Experts of a small language model.
Size: 9 layers, 23.6M parameters.
Below are experts of layer 5 (counted from 0) of a mixture-of-experts language model. Rows are named router (the router's row for the expert), gate (a neuron's input weights, with its number), up (a neuron's input weights, with its number), down (a neuron's output weights, with its number) and show model dimensions 128-191. Each number is 50 + 15 x the weight over its row's rms, rounded and kept within 0 to 99.
Before each expert's rows: "mostly gets" lists some tokens that are sent to it at least half of the time. This comes from a sample of Wikipedia text that the model never trained on.

# expert 7
mostly gets: " and", " was", " were", " which", " who", " had"
router:35 65 42 65 56 40 37 50 51 48 66 51 65 69 51 74 58 48 51 39 26 56 43 65 47 58 80 55 39 51 62 67 44 41 87 52 49 54 34 54 29 75 50 57 62 47 58 51 46 79 60 63 58 51 47 43 56 35 27 75 65 50 49 47
gate0:55 70 62 46 77 40 40 56 31 51 31 27 58 45 71 39 68 44 58 52 25 47 68 29 72 64 51 59 80 35 48 43 59 42 60 58 17 74 63 46 73 41 67 62 25 51 69 40 44 31 63 61 50 63 41 58 47 16 67 70 67 43 54 71
up0:91 37 67 63 67 49 27 57 32 73 27 51 33 24 85 45 39 60 53 21 63 59 50 44 21 79 58 26 55 62 42 76 28 41 35 61 29 50 37 39 54 51 42 65 44 59 69 80 59 73 52 46 46 51 62 38 51 49 68 54 45 38 55 67
down0:19 24 50 38 61 42 48 41 70 74 81 67 43 43 86 64 73 54 42 60 38 42 60 47 62 72 42 37 66 43 54 57 37 61 74 51 64 26 42 92 40 53 55 53 39 36 64 49 48 64 52 57 40 46 53 41 52 33 43 29 44 35 64 68
gate1:64 55 33 57 49 18 48 43 51 63 61 51 41 47 64 54 34 31 44 50 46 52 61 60 57 40 42 62 61 51 66 60 48 41 46 46 41 54 49 50 37 74 70 71 16 46 53 35 66 35 30 37 58 48 78 57 55 72 51 29 50 50 45 55
up1:60 36 56 44 33 76 63 75 51 46 78 55 29 55 45 72 29 63 70 38 62 54 42 46 51 47 42 29 62 50 45 53 88 29 37 60 68 55 55 82 49 38 53 54 49 28 47 52 21 67 75 65 59 36 66 61 40 53 72 19 55 56 51 68
down1:63 54 28 38 42 72 36 64 34 61 50 51 52 70 34 30 56 45 24 52 56 69 28 67 30 76 06 50 55 35 47 44 66 54 74 51 49 53 60 49 61 54 43 53 63 54 52 57 90 46 60 53 38 41 52 44 54 53 69 37 31 37 73 54
gate2:24 77 86 37 80 49 60 49 63 28 57 43 31 50 59 62 61 46 50 55 68 46 58 52 54 60 57 24 42 39 47 68 65 59 59 55 49 62 64 44 31 34 35 44 42 33 54 72 77 41 20 29 62 61 35 09 26 45 40 41 60 44 66 37
up2:24 72 39 71 49 51 28 09 72 52 36 62 40 41 85 70 31 23 38 62 62 61 57 59 57 28 67 39 42 76 19 35 44 64 71 45 34 41 66 37 46 41 47 52 82 56 43 41 70 41 63 60 59 32 54 53 24 34 30 58 40 48 37 63
down2:66 48 63 66 68 41 67 58 58 42 51 37 76 40 44 22 37 61 47 16 41 70 62 48 41 88 35 47 58 65 72 25 48 54 51 63 29 64 52 14 54 30 65 32 39 23 73 39 43 66 49 65 70 71 49 36 53 35 49 49 37 62 52 40
gate3:49 67 61 47 83 61 58 82 70 61 35 66 46 42 52 57 35 55 49 87 65 47 46 51 50 70 62 32 41 83 30 67 28 47 48 23 53 40 56 52 48 56 41 31 76 39 30 76 33 59 41 48 48 66 50 65 40 60 57 41 73 65 57 69
up3:43 56 37 42 57 65 53 19 35 32 34 43 55 54 62 73 58 30 30 64 47 29 41 62 60 40 32 49 73 67 47 66 85 72 63 53 60 44 66 37 48 42 44 48 42 56 32 42 46 68 26 59 64 49 52 55 47 50 59 49 49 73 49 55
down3:74 42 29 53 39 22 61 52 61 53 58 57 41 28 49 33 41 44 61 44 71 29 62 60 67 28 61 29 48 42 34 17 23 65 58 43 35 60 34 33 66 39 22 46 48 39 43 54 42 39 53 59 20 47 53 82 58 74 78 55 41 64 39 73
gate4:54 60 64 69 27 60 38 56 45 54 56 51 53 33 78 53 24 47 34 60 21 42 61 84 60 28 43 19 63 32 45 42 44 37 49 50 51 39 67 61 47 65 56 62 48 68 38 37 57 33 50 32 53 34 58 37 34 45 32 61 57 76 43 69
up4:55 44 47 74 25 32 35 60 27 35 55 52 33 50 42 34 52 46 32 50 31 56 58 25 52 47 59 44 66 33 71 37 52 31 61 51 35 14 78 46 50 44 62 37 42 47 60 50 53 59 46 52 24 53 59 32 77 68 55 27 11 47 59 39
down4:33 38 56 47 49 55 50 51 37 33 56 58 64 45 67 57 37 48 43 56 71 35 38 49 46 67 44 14 95 79 63 45 49 58 60 58 70 50 39 52 62 50 45 88 56 48 60 71 58 47 51 56 59 42 60 52 46 33 22 55 24 72 36 56
gate5:51 57 43 48 54 63 14 48 51 45 50 66 61 30 35 48 56 64 58 69 33 67 54 38 71 50 69 53 36 53 76 30 41 61 59 34 31 66 31 70 68 83 43 48 54 81 84 74 39 27 46 69 52 47 21 59 56 66 58 66 57 80 43 49
up5:40 68 67 55 45 71 70 60 31 41 57 25 45 60 49 79 29 69 16 57 74 36 38 54 26 43 51 56 66 62 56 60 50 40 57 71 46 35 61 53 50 53 29 43 40 45 51 57 54 53 50 62 48 62 60 64 46 55 33 41 23 29 62 41
down5:67 63 63 34 77 51 40 29 71 56 65 41 57 45 35 21 46 49 68 56 52 53 51 49 39 48 45 45 26 59 56 41 64 71 32 56 55 61 57 58 55 31 63 46 06 54 54 30 55 62 53 56 38 39 66 43 55 39 63 40 25 42 46 42
gate6:38 61 47 89 41 35 38 58 76 46 44 65 57 68 34 43 48 36 67 28 70 20 26 46 62 71 25 41 41 34 52 21 71 51 29 43 67 56 58 70 60 52 46 67 39 37 58 13 53 21 34 53 60 47 27 84 52 57 51 39 34 47 52 40
up6:69 64 37 54 55 25 38 55 57 75 62 56 49 49 60 39 31 59 72 52 31 44 52 69 48 86 56 58 66 71 44 49 25 71 44 50 51 47 27 77 56 48 42 39 51 34 54 79 42 69 40 72 43 47 36 43 72 47 66 73 47 35 73 55
down6:38 55 52 49 49 60 46 55 66 55 25 29 58 46 74 32 49 42 47 50 43 46 32 61 50 50 53 21 26 43 64 38 41 33 54 33 69 39 42 58 47 25 49 55 40 24 50 47 50 27 27 58 57 38 59 72 48 49 46 31 32 52 46 56
gate7:47 44 42 85 54 79 44 48 44 28 54 46 68 45 57 37 39 40 55 29 49 26 71 51 34 45 54 57 56 37 31 45 07 69 46 71 37 24 50 35 94 50 60 42 39 67 44 36 17 62 40 34 33 34 49 60 77 83 57 69 45 43 54 62
up7:57 19 41 51 44 86 33 22 59 67 44 31 94 48 40 35 43 37 27 41 61 45 52 76 72 41 33 54 70 56 48 47 47 57 40 55 79 42 29 83 41 38 50 37 50 44 48 51 41 65 53 60 52 42 31 31 62 31 47 51 55 61 52 76
down7:29 59 67 41 45 73 33 83 48 46 37 42 45 79 63 59 46 78 42 22 64 41 35 49 69 49 26 19 58 51 44 57 53 48 46 82 60 42 43 75 69 67 58 40 61 42 44 43 40 67 75 51 69 44 32 81 51 56 53 56 29 44 68 72
gate8:35 54 50 36 25 59 66 35 54 56 47 51 51 76 37 42 56 34 53 49 51 42 44 38 40 66 36 77 18 43 22 58 52 49 30 40 57 45 69 47 50 71 58 44 72 19 55 57 46 43 73 50 69 67 45 52 24 47 41 39 53 63 47 44
up8:40 26 14 63 79 58 63 71 49 64 53 48 66 57 60 58 61 56 55 31 37 57 58 56 30 50 64 74 38 54 71 59 29 55 36 67 55 52 60 35 53 36 29 72 64 58 28 44 48 23 71 50 40 53 54 67 45 49 35 42 48 58 48 23
down8:44 63 38 38 59 82 48 63 73 48 46 54 43 57 36 47 35 48 16 66 55 43 43 51 28 71 33 27 68 51 43 68 46 48 58 62 81 44 51 49 26 59 59 43 39 45 57 20 49 55 49 51 53 19 61 56 36 67 72 62 60 53 60 58
gate9:80 54 50 23 68 51 38 53 84 46 51 52 66 51 59 56 82 57 51 56 33 46 81 41 64 66 47 52 39 56 18 42 32 55 52 58 46 21 55 49 32 70 46 31 58 68 36 67 51 43 47 57 60 64 51 57 61 41 50 20 63 32 46 34
up9:46 38 41 51 47 47 71 82 51 53 43 68 50 66 54 54 65 64 39 49 43 58 39 58 60 57 50 26 53 83 26 53 32 52 53 61 48 92 36 81 48 33 46 61 29 24 85 72 65 62 60 42 48 45 46 53 87 65 59 55 52 57 59 54
down9:47 65 57 50 68 50 12 45 58 45 50 67 56 50 40 59 54 42 40 28 84 54 48 49 58 58 96 61 56 56 63 50 56 27 77 42 54 52 48 43 49 73 55 51 61 49 73 64 41 38 39 49 55 21 56 47 47 42 60 26 52 45 21 42
gate10:26 75 24 24 78 78 74 51 79 33 70 64 15 19 37 46 31 73 66 49 56 50 38 43 42 33 43 26 57 82 23 58 80 45 51 53 31 51 76 40 63 57 20 44 55 45 58 69 46 50 37 35 45 27 70 46 53 50 58 46 40 39 39 42
up10:38 42 68 42 17 56 22 65 21 40 17 55 51 73 38 64 52 71 36 67 38 62 70 54 62 54 46 66 45 28 35 64 44 43 37 55 70 55 00 67 38 27 52 48 55 24 32 55 65 38 71 57 44 58 19 57 44 47 48 47 40 61 55 57
down10:42 48 78 71 71 44 44 37 27 51 49 31 73 61 51 49 67 28 51 72 53 49 55 77 52 44 86 57 45 40 81 63 52 82 68 49 55 61 59 63 41 18 54 63 36 56 53 53 53 52 52 54 40 51 44 53 32 41 55 59 51 65 50 29
gate11:50 22 69 35 50 48 19 37 44 35 35 43 54 37 38 84 58 13 63 56 38 59 54 53 42 28 86 55 67 46 53 43 75 67 62 43 43 73 49 42 60 62 36 44 81 59 45 70 64 54 55 51 42 69 48 53 57 57 19 39 56 50 44 46
up11:26 50 57 52 47 61 88 59 44 58 56 32 67 56 39 22 43 33 38 61 56 43 49 63 42 29 34 58 31 49 41 49 61 45 36 49 48 46 68 68 41 39 48 77 40 15 69 46 61 26 50 47 41 51 53 46 22 41 48 76 70 34 30 53
down11:84 65 65 50 57 71 73 45 39 40 45 57 53 52 35 34 71 40 53 50 22 40 58 49 42 62 36 51 25 37 68 60 62 56 57 54 43 58 28 46 49 33 59 58 38 75 68 53 47 60 38 56 40 57 39 41 31 67 60 27 63 45 53 62
gate12:37 60 46 24 49 69 64 51 46 30 18 46 45 55 61 58 43 37 40 69 30 49 50 54 53 63 46 71 64 35 71 50 68 79 42 48 38 39 37 57 53 15 56 79 46 59 27 48 71 23 44 36 67 43 42 48 70 47 32 40 50 39 54 59
up12:61 37 56 24 21 82 51 31 26 39 39 78 37 59 36 46 46 21 50 63 44 47 51 78 53 66 68 49 37 38 36 31 56 46 55 50 66 55 61 36 28 40 40 41 58 76 50 22 26 45 76 57 64 42 37 34 59 30 08 34 53 41 43 61
down12:64 56 33 40 28 64 66 46 55 42 21 43 35 33 43 41 57 59 39 40 23 65 56 55 68 40 37 54 61 38 69 26 57 51 31 13 35 63 49 81 62 36 33 69 80 49 41 61 65 21 48 66 36 45 67 41 27 44 59 65 42 40 46 38
gate13:43 64 59 72 47 25 37 59 48 64 44 54 63 69 44 32 64 44 39 49 48 65 64 51 37 42 48 42 58 71 63 41 50 48 74 50 47 70 52 34 79 64 46 19 50 61 38 38 69 39 50 51 48 51 46 54 54 43 43 62 31 66 38 79
up13:67 39 68 64 49 51 65 63 71 64 30 50 37 46 48 47 39 52 62 42 57 27 47 45 29 54 52 72 24 57 49 61 43 60 54 71 53 46 59 53 64 57 76 27 64 79 13 17 55 37 79 62 77 65 30 63 12 55 51 42 83 75 61 40
down13:69 45 74 72 59 37 52 34 54 50 46 61 54 63 19 53 65 71 73 42 43 60 38 28 22 60 71 65 60 75 33 20 84 65 45 39 32 63 40 34 40 31 32 55 41 76 51 39 39 57 51 47 49 50 53 54 41 36 47 51 66 68 61 70
gate14:31 73 65 55 29 52 50 64 51 50 44 43 43 69 36 62 31 49 45 67 38 37 36 54 60 49 41 68 43 84 71 60 65 50 63 66 40 48 71 67 48 43 49 25 50 39 51 60 56 56 65 46 45 37 56 68 38 40 40 33 55 61 43 92
up14:62 38 36 47 60 33 40 46 35 67 43 52 33 35 49 21 61 31 65 46 38 78 39 89 59 71 60 49 73 41 41 48 70 34 24 48 31 64 34 57 66 25 37 62 54 52 59 57 32 23 43 70 46 65 58 47 32 52 39 68 35 33 40 58
down14:70 36 37 62 49 49 35 24 67 71 49 54 51 46 66 30 71 64 41 48 41 79 34 47 58 72 49 32 49 26 62 06 60 48 59 53 50 37 56 48 44 59 44 63 35 82 50 49 70 33 43 44 56 50 53 38 10 50 49 60 58 39 54 50
gate15:70 41 61 77 53 43 68 90 34 65 52 60 33 34 43 67 78 34 73 68 35 44 32 73 54 51 63 45 66 39 72 43 32 41 57 69 27 53 71 47 65 26 53 57 62 54 29 67 50 58 41 39 47 53 65 34 54 55 62 42 47 61 44 55
up15:38 47 55 48 74 67 56 79 41 45 30 60 59 57 25 28 78 60 68 28 54 57 62 27 46 70 58 63 43 46 37 55 74 29 52 48 34 38 40 41 68 61 55 56 32 37 47 59 47 16 29 49 74 46 53 44 58 49 49 33 67 56 38 31
down15:42 50 51 55 71 39 59 58 54 29 46 43 40 68 56 68 50 61 52 49 42 65 51 58 62 65 50 36 49 27 66 65 44 50 50 53 33 21 63 50 38 39 59 58 78 32 35 45 66 50 48 85 29 19 46 55 42 57 63 51 69 36 57 43
gate16:62 67 37 44 42 32 36 48 14 43 65 50 25 46 48 48 24 45 76 42 77 41 36 71 62 61 29 33 10 54 31 24 33 20 42 12 52 39 42 77 54 55 51 28 57 55 40 50 64 43 33 58 51 43 70 61 49 33 54 55 41 53 37 53
up16:44 71 55 33 45 58 48 35 75 59 24 66 53 65 52 51 56 37 53 81 46 55 60 44 32 41 68 37 82 42 68 64 63 79 53 67 47 41 53 39 32 64 40 68 62 45 63 50 38 58 61 27 42 33 32 48 43 68 60 54 56 55 75 58
down16:43 44 55 42 57 39 55 43 65 34 47 43 51 27 38 43 57 52 61 13 32 58 48 66 69 45 44 50 39 54 22 46 36 43 63 27 40 49 46 71 62 49 69 23 40 54 53 65 58 62 61 53 25 41 61 59 68 33 66 56 56 59 26 36
gate17:59 56 45 44 40 52 31 51 66 44 84 37 60 65 58 37 54 40 47 67 79 38 56 51 46 24 33 51 35 47 45 42 80 64 37 59 79 56 42 21 28 49 40 52 61 72 44 57 49 28 59 27 37 42 51 34 63 71 45 50 62 68 56 58
up17:54 43 42 60 65 43 37 61 24 54 63 46 55 36 42 58 74 39 58 51 58 59 51 31 46 57 36 54 59 28 43 56 57 23 17 47 54 64 54 52 46 56 40 68 62 43 50 69 40 49 69 61 72 48 37 44 55 54 41 55 44 62 25 60
down17:07 76 58 52 48 47 25 62 42 48 41 55 67 71 43 22 55 50 51 48 63 60 66 56 48 42 45 43 29 40 59 27 57 58 53 90 67 82 19 47 37 54 47 42 59 61 55 56 42 38 43 36 28 30 56 55 49 36 47 65 60 38 62 50
gate18:46 51 63 49 45 51 50 71 30 29 51 18 33 51 69 61 50 81 75 34 70 61 63 61 56 66 65 36 58 45 48 45 75 39 57 28 58 54 34 32 38 52 22 79 45 19 66 58 49 54 21 53 18 64 48 33 63 70 46 46 80 38 54 50
up18:57 63 43 48 52 44 51 30 61 54 50 60 58 28 46 47 56 41 35 77 51 52 42 60 66 62 59 27 70 23 55 31 33 33 23 59 69 56 50 62 40 41 50 53 32 79 34 63 55 38 57 48 54 53 36 58 34 50 29 73 43 71 59 57
down18:45 48 47 44 45 50 51 39 27 75 56 63 78 59 60 48 40 57 64 78 64 44 38 49 53 50 43 46 52 47 18 46 39 66 54 72 43 61 39 57 66 60 35 39 76 51 47 43 70 56 43 50 67 24 50 51 24 40 59 42 43 41 48 52
gate19:69 73 45 62 49 39 30 28 72 54 32 51 66 42 51 30 24 55 60 64 23 07 39 40 67 44 36 42 26 45 35 45 50 30 71 64 34 51 43 66 41 41 46 84 50 50 40 52 48 30 67 38 43 16 42 33 82 67 48 38 55 47 67 40
up19:58 48 37 27 27 59 42 70 48 37 39 51 42 71 63 62 96 58 43 48 46 38 45 34 57 49 67 65 55 50 47 42 42 37 69 36 60 39 48 58 60 59 81 66 53 50 60 48 34 46 51 39 47 71 55 58 50 75 19 24 48 70 42 42
down19:07 32 47 48 26 35 32 46 48 39 58 26 71 43 55 45 61 57 08 54 51 28 29 60 68 24 55 52 47 61 64 32 34 48 46 39 50 45 83 37 52 48 40 57 40 62 26 63 44 29 59 64 34 46 49 39 36 28 40 28 31 13 37 47
gate20:40 60 39 48 51 51 51 50 41 74 57 52 56 29 28 36 73 80 32 25 54 61 44 48 37 53 61 67 35 61 77 45 49 47 57 42 96 48 49 42 84 33 45 42 27 32 64 46 32 27 55 70 43 49 62 45 21 31 35 47 43 59 72 58
up20:52 49 57 52 61 76 48 58 61 51 65 44 55 72 30 29 55 52 59 58 44 46 85 50 28 61 29 23 36 34 20 49 54 46 56 36 28 71 37 47 55 71 69 40 53 50 25 60 68 81 71 38 64 62 32 39 30 19 53 45 30 57 90 55
down20:61 49 56 52 41 71 43 28 20 61 68 34 47 58 33 44 51 51 35 50 55 37 20 58 35 79 11 63 48 56 46 45 32 53 39 26 20 71 55 62 77 31 47 44 32 61 55 61 28 40 57 54 36 64 66 39 42 34 62 40 63 47 64 47
gate21:56 36 40 72 60 48 13 55 54 49 28 71 50 47 28 28 76 09 37 61 30 41 38 31 65 10 60 64 44 35 49 65 47 27 67 31 28 50 51 38 27 45 83 61 70 56 60 56 48 56 43 52 80 55 48 54 61 38 20 55 62 22 55 48
up21:26 59 41 43 46 70 59 70 60 32 76 55 55 54 25 24 72 16 75 57 53 60 43 68 58 51 50 55 50 46 42 43 31 26 48 39 60 48 24 45 68 56 39 53 41 68 46 40 56 62 65 44 28 45 78 45 36 47 67 40 58 57 32 54
down21:32 47 49 51 76 53 32 44 64 62 43 56 68 45 70 48 37 63 63 50 62 52 87 52 41 38 63 50 35 46 19 49 49 49 53 49 32 16 47 54 64 55 56 68 39 51 43 41 38 56 35 59 61 22 52 53 36 66 89 53 30 22 84 69
gate22:66 65 44 69 64 62 41 48 41 61 50 54 71 56 86 55 54 71 21 53 58 50 68 46 39 58 64 51 14 56 47 44 46 43 48 48 49 56 40 58 56 51 38 14 38 29 54 43 99 47 34 67 45 81 48 46 19 44 72 54 76 32 49 32
up22:64 47 32 29 61 52 53 55 74 59 57 35 51 40 55 50 61 47 50 25 63 25 54 56 33 34 60 14 42 47 53 59 42 70 27 32 56 72 46 29 50 56 41 59 34 18 53 37 47 44 40 32 49 44 72 31 49 71 57 43 64 23 28 27
down22:49 41 75 47 59 56 44 57 42 49 62 41 43 47 65 76 44 73 51 65 42 50 72 52 47 75 15 42 44 67 39 41 31 49 55 98 37 46 46 64 81 49 45 61 49 27 49 49 70 49 26 38 44 50 66 48 48 48 29 59 22 45 58 78
gate23:34 40 38 16 73 57 40 44 58 70 30 68 30 73 64 70 43 62 30 51 43 49 53 64 38 53 57 72 33 58 61 59 41 58 60 42 62 49 49 55 34 77 27 43 28 48 49 55 26 80 56 60 63 74 70 39 47 37 55 56 43 23 45 53
up23:85 81 52 39 44 42 55 62 70 50 53 43 45 85 36 47 34 55 67 46 65 38 57 49 67 37 57 38 55 31 42 46 41 35 45 84 52 41 41 36 69 60 55 40 67 36 55 80 77 68 38 66 63 61 72 41 73 43 51 43 70 68 65 32
down23:49 30 43 37 44 42 69 37 54 33 20 71 68 58 66 42 74 57 51 30 61 35 40 45 34 34 64 34 49 42 65 61 54 44 47 57 66 40 55 29 51 71 48 58 70 48 62 46 54 52 54 66 56 63 99 76 37 62 51 61 44 26 45 53
gate24:51 31 53 47 68 54 42 40 69 13 52 33 52 64 43 67 55 54 69 80 43 33 45 61 71 64 22 49 54 53 85 44 72 52 28 74 23 74 49 52 43 43 69 55 55 41 47 38 43 62 56 46 54 72 47 20 55 76 63 85 34 53 53 71
up24:73 39 58 40 32 49 49 34 29 29 38 68 53 46 56 33 31 31 64 46 45 54 35 54 27 60 59 69 21 47 31 58 35 70 94 52 81 63 38 31 50 76 31 44 55 22 55 48 30 44 70 39 54 33 55 46 62 48 56 21 61 82 42 43
down24:16 41 53 41 55 50 56 32 50 50 34 62 50 66 81 50 71 72 51 88 69 19 47 41 47 46 47 42 51 28 51 61 52 70 41 62 37 29 52 45 56 42 43 31 59 34 83 32 55 78 50 63 54 65 56 09 23 50 54 41 26 51 53 45
gate25:21 54 72 19 44 47 62 34 72 58 54 47 39 50 50 68 43 53 46 61 68 83 32 57 50 26 56 55 39 52 26 81 27 70 52 54 44 47 72 37 54 40 41 40 19 39 33 49 48 71 68 60 21 34 41 46 42 41 30 61 56 59 38 33
up25:46 20 28 44 45 51 48 43 74 64 46 33 60 50 62 30 57 48 40 43 62 74 38 52 63 56 35 54 57 55 43 21 85 59 45 55 68 36 56 44 61 65 72 83 43 63 48 62 63 42 68 67 67 57 70 45 41 32 30 62 64 24 49 57
down25:65 62 86 53 49 42 45 70 62 63 56 64 21 51 53 55 46 46 59 64 54 28 56 40 54 41 64 28 45 38 72 77 39 53 45 37 55 69 68 54 41 80 33 38 35 48 50 46 42 55 35 57 40 52 80 63 44 35 46 57 43 39 54 39
gate26:34 58 43 30 61 60 50 63 49 56 86 31 60 44 34 47 45 41 50 55 49 40 43 16 42 59 48 59 64 38 71 43 38 43 57 64 62 40 68 39 37 61 99 47 28 62 51 64 21 41 54 48 21 48 63 44 59 67 47 63 40 66 53 62
up26:40 88 60 61 61 60 61 38 62 80 54 59 48 56 36 43 34 84 44 48 55 63 30 43 28 40 39 22 40 41 51 31 43 40 31 39 43 48 23 21 30 76 36 69 55 64 54 45 41 47 28 50 86 46 56 43 48 72 46 54 33 26 49 75
down26:26 53 55 51 86 63 57 48 69 36 32 56 39 38 64 57 49 63 55 41 26 35 60 24 49 31 41 20 58 35 30 57 38 56 56 41 37 47 21 46 52 58 37 63 51 24 59 41 58 36 74 65 68 61 38 68 58 69 54 36 59 59 29 60
gate27:41 56 16 05 16 35 25 24 56 25 60 43 43 53 30 36 70 33 76 53 62 53 59 60 38 33 42 24 51 41 66 30 64 39 36 50 83 68 37 28 40 49 67 74 54 52 25 58 69 36 40 55 54 42 53 37 61 46 40 56 42 44 46 34
up27:61 63 54 63 57 47 52 33 51 65 77 30 61 65 66 35 50 80 42 48 52 66 56 54 72 63 44 46 70 58 22 44 66 29 68 43 58 55 60 52 63 70 90 50 59 38 45 53 59 72 42 57 36 55 82 43 74 56 52 33 45 37 25 67
down27:98 25 63 59 57 46 54 37 65 55 40 61 15 55 55 53 37 46 32 59 71 59 45 38 41 26 74 61 65 35 23 52 48 45 39 64 42 62 45 38 35 47 48 91 67 43 69 46 46 51 31 59 54 70 54 42 67 63 38 64 69 54 58 49
gate28:70 43 65 63 55 47 63 62 63 54 41 46 75 54 63 54 29 33 60 28 28 18 47 67 81 60 38 38 60 86 30 47 54 85 61 56 46 56 57 54 38 30 29 50 48 62 41 55 72 54 22 47 33 77 35 43 56 41 91 44 56 57 55 47
up28:74 52 75 52 62 64 69 45 59 47 70 75 60 38 68 39 42 07 42 00 35 56 62 32 46 71 52 71 45 62 60 52 82 58 17 58 57 27 62 49 26 25 66 53 68 32 82 64 71 72 67 58 51 33 65 68 41 59 57 63 58 48 46 42
down28:23 30 13 50 59 32 38 45 64 44 30 42 29 53 62 51 59 52 65 47 72 57 45 42 61 74 49 31 44 52 62 32 56 53 60 76 44 23 58 35 68 33 42 47 68 57 54 56 28 53 57 56 49 45 41 41 36 33 48 51 58 54 32 22
gate29:51 41 25 32 44 60 47 33 69 43 22 52 48 65 27 79 63 58 36 45 49 52 53 50 72 50 69 60 39 28 37 34 46 66 69 34 56 74 32 29 76 58 15 96 51 50 41 64 22 31 30 36 61 64 52 32 45 51 42 49 67 32 63 22
up29:24 83 74 33 26 54 57 55 32 41 38 44 54 62 29 53 48 58 52 53 48 46 61 52 32 41 50 47 52 50 40 19 56 46 63 84 67 08 41 52 50 48 17 28 45 10 40 54 56 57 20 46 30 58 57 57 62 48 57 47 71 35 48 57
down29:40 40 16 58 29 57 46 49 44 40 41 35 41 73 72 52 50 49 54 30 33 43 33 33 60 44 13 45 66 62 63 46 18 54 70 39 46 51 38 52 24 79 63 56 65 48 71 28 42 28 55 46 66 45 68 24 41 26 72 53 58 37 45 38
gate30:39 49 45 37 73 56 38 59 55 80 57 67 71 51 49 70 44 58 47 26 46 58 48 65 46 45 23 49 39 29 51 74 38 40 32 41 57 74 24 27 40 82 47 48 40 29 42 31 60 68 21 33 35 61 48 35 36 29 56 44 52 71 59 62
up30:33 24 62 59 42 49 45 57 37 56 61 68 25 64 62 89 57 50 36 19 71 58 86 68 65 32 78 60 25 45 50 58 69 52 37 37 67 31 29 49 63 27 37 67 48 80 31 61 44 77 36 46 48 56 30 47 53 42 38 37 54 41 35 62
down30:39 60 33 77 53 48 61 43 61 49 64 42 49 33 53 52 33 60 52 57 55 50 60 54 56 39 39 47 79 48 14 25 71 58 48 38 23 47 52 47 52 74 61 50 43 59 52 54 59 46 54 29 47 53 63 71 42 71 49 63 47 57 46 51
gate31:59 61 41 40 40 30 40 58 58 72 83 76 54 71 56 51 54 56 71 26 51 60 50 41 34 80 29 57 24 54 57 49 47 51 40 40 61 53 65 62 51 65 53 51 81 69 65 45 46 84 46 17 21 49 41 63 46 71 46 33 62 80 44 24
up31:54 58 40 62 42 65 21 36 58 41 50 63 59 44 50 39 71 65 77 61 30 87 73 39 37 52 38 53 52 67 42 46 78 33 24 40 38 29 59 59 32 60 31 57 49 29 43 39 73 49 71 54 41 30 57 28 48 45 62 60 24 55 44 58
down31:43 48 35 57 65 41 45 54 25 61 66 64 36 41 51 57 32 59 39 54 47 39 38 41 43 65 55 42 18 53 46 62 27 41 32 23 48 25 57 43 36 56 49 51 65 35 71 52 48 44 27 24 72 48 30 17 27 51 55 47 63 58 58 67
gate32:47 79 66 39 58 35 49 40 76 65 62 41 71 53 35 35 49 60 53 26 27 43 51 60 40 53 48 75 60 45 20 34 51 33 10 15 60 47 52 80 50 56 38 52 39 37 43 70 48 44 43 46 37 46 34 52 49 46 50 49 32 32 44 57
up32:64 61 68 52 40 55 60 38 43 28 57 32 74 48 39 35 30 35 71 13 43 54 52 67 58 77 31 47 44 46 49 54 43 63 83 34 75 23 58 59 59 73 59 45 68 49 71 41 49 62 41 19 61 71 32 56 14 30 27 53 56 59 44 72
down32:56 51 60 68 59 57 60 60 39 59 44 57 41 56 59 66 78 64 74 54 75 42 65 35 47 32 65 62 65 41 41 51 52 56 22 49 47 57 62 66 73 53 46 57 39 06 35 40 62 31 32 57 11 45 31 23 48 70 47 38 59 75 45 34
gate33:56 60 22 16 47 31 67 46 26 52 47 53 59 31 74 63 59 45 43 46 42 73 35 46 48 36 51 58 81 52 55 44 48 57 42 39 44 59 38 34 53 49 68 41 56 34 28 47 61 24 79 31 36 79 51 64 53 36 14 42 53 43 40 35
up33:48 45 41 52 65 37 36 51 49 61 79 29 59 56 02 39 18 28 65 28 84 42 36 40 35 62 68 46 42 58 82 57 42 54 69 47 25 57 48 65 32 44 35 54 56 39 62 62 46 37 40 48 54 54 22 70 63 42 64 19 77 39 63 50
down33:61 84 45 44 65 52 52 42 58 51 48 56 49 40 48 33 75 41 61 66 59 21 63 54 55 36 36 37 36 39 71 54 51 70 15 61 61 41 54 56 46 65 48 77 38 27 44 40 55 57 24 49 72 43 64 65 37 44 41 45 41 74 41 61
gate34:46 70 62 48 54 52 67 51 60 28 43 19 16 61 54 59 48 68 77 44 46 48 71 49 66 56 35 79 55 60 53 51 68 65 76 72 55 85 26 63 49 54 54 43 64 22 42 49 56 47 57 45 43 49 30 54 47 46 59 46 23 33 20 50
up34:52 52 57 44 57 74 86 48 57 29 50 50 28 44 47 44 47 50 76 32 47 27 45 69 63 35 67 50 74 29 58 72 51 55 53 57 24 60 50 69 34 22 38 46 53 36 51 43 34 35 68 79 31 52 66 34 73 63 53 58 25 32 45 49
down34:74 41 36 64 52 45 81 52 47 39 58 35 17 34 48 66 35 77 69 48 46 64 49 55 43 53 56 79 35 56 52 36 44 41 49 60 23 35 40 44 55 65 58 07 51 62 64 34 24 47 33 41 84 82 33 68 55 60 49 55 52 35 45 48
gate35:28 30 52 46 46 76 53 36 47 27 37 55 45 03 53 66 53 53 32 66 62 30 46 72 63 54 41 48 28 68 68 56 53 26 51 55 34 35 90 15 42 40 41 52 34 53 70 37 72 56 47 31 46 33 71 48 43 52 61 59 65 74 54 63
up35:34 37 55 58 45 64 49 50 31 44 19 32 46 59 39 56 53 38 50 15 22 29 49 44 58 63 33 64 61 20 42 39 62 54 38 33 77 45 26 46 76 80 51 38 59 38 55 52 30 85 44 39 51 51 29 31 21 50 56 52 55 64 22 47
down35:38 68 54 52 60 38 42 74 65 44 35 59 59 69 39 48 50 47 55 45 37 49 58 52 65 20 74 39 70 42 68 63 33 33 38 71 63 46 18 42 41 42 52 59 60 58 43 47 43 49 49 61 51 54 35 62 49 77 54 52 46 40 79 57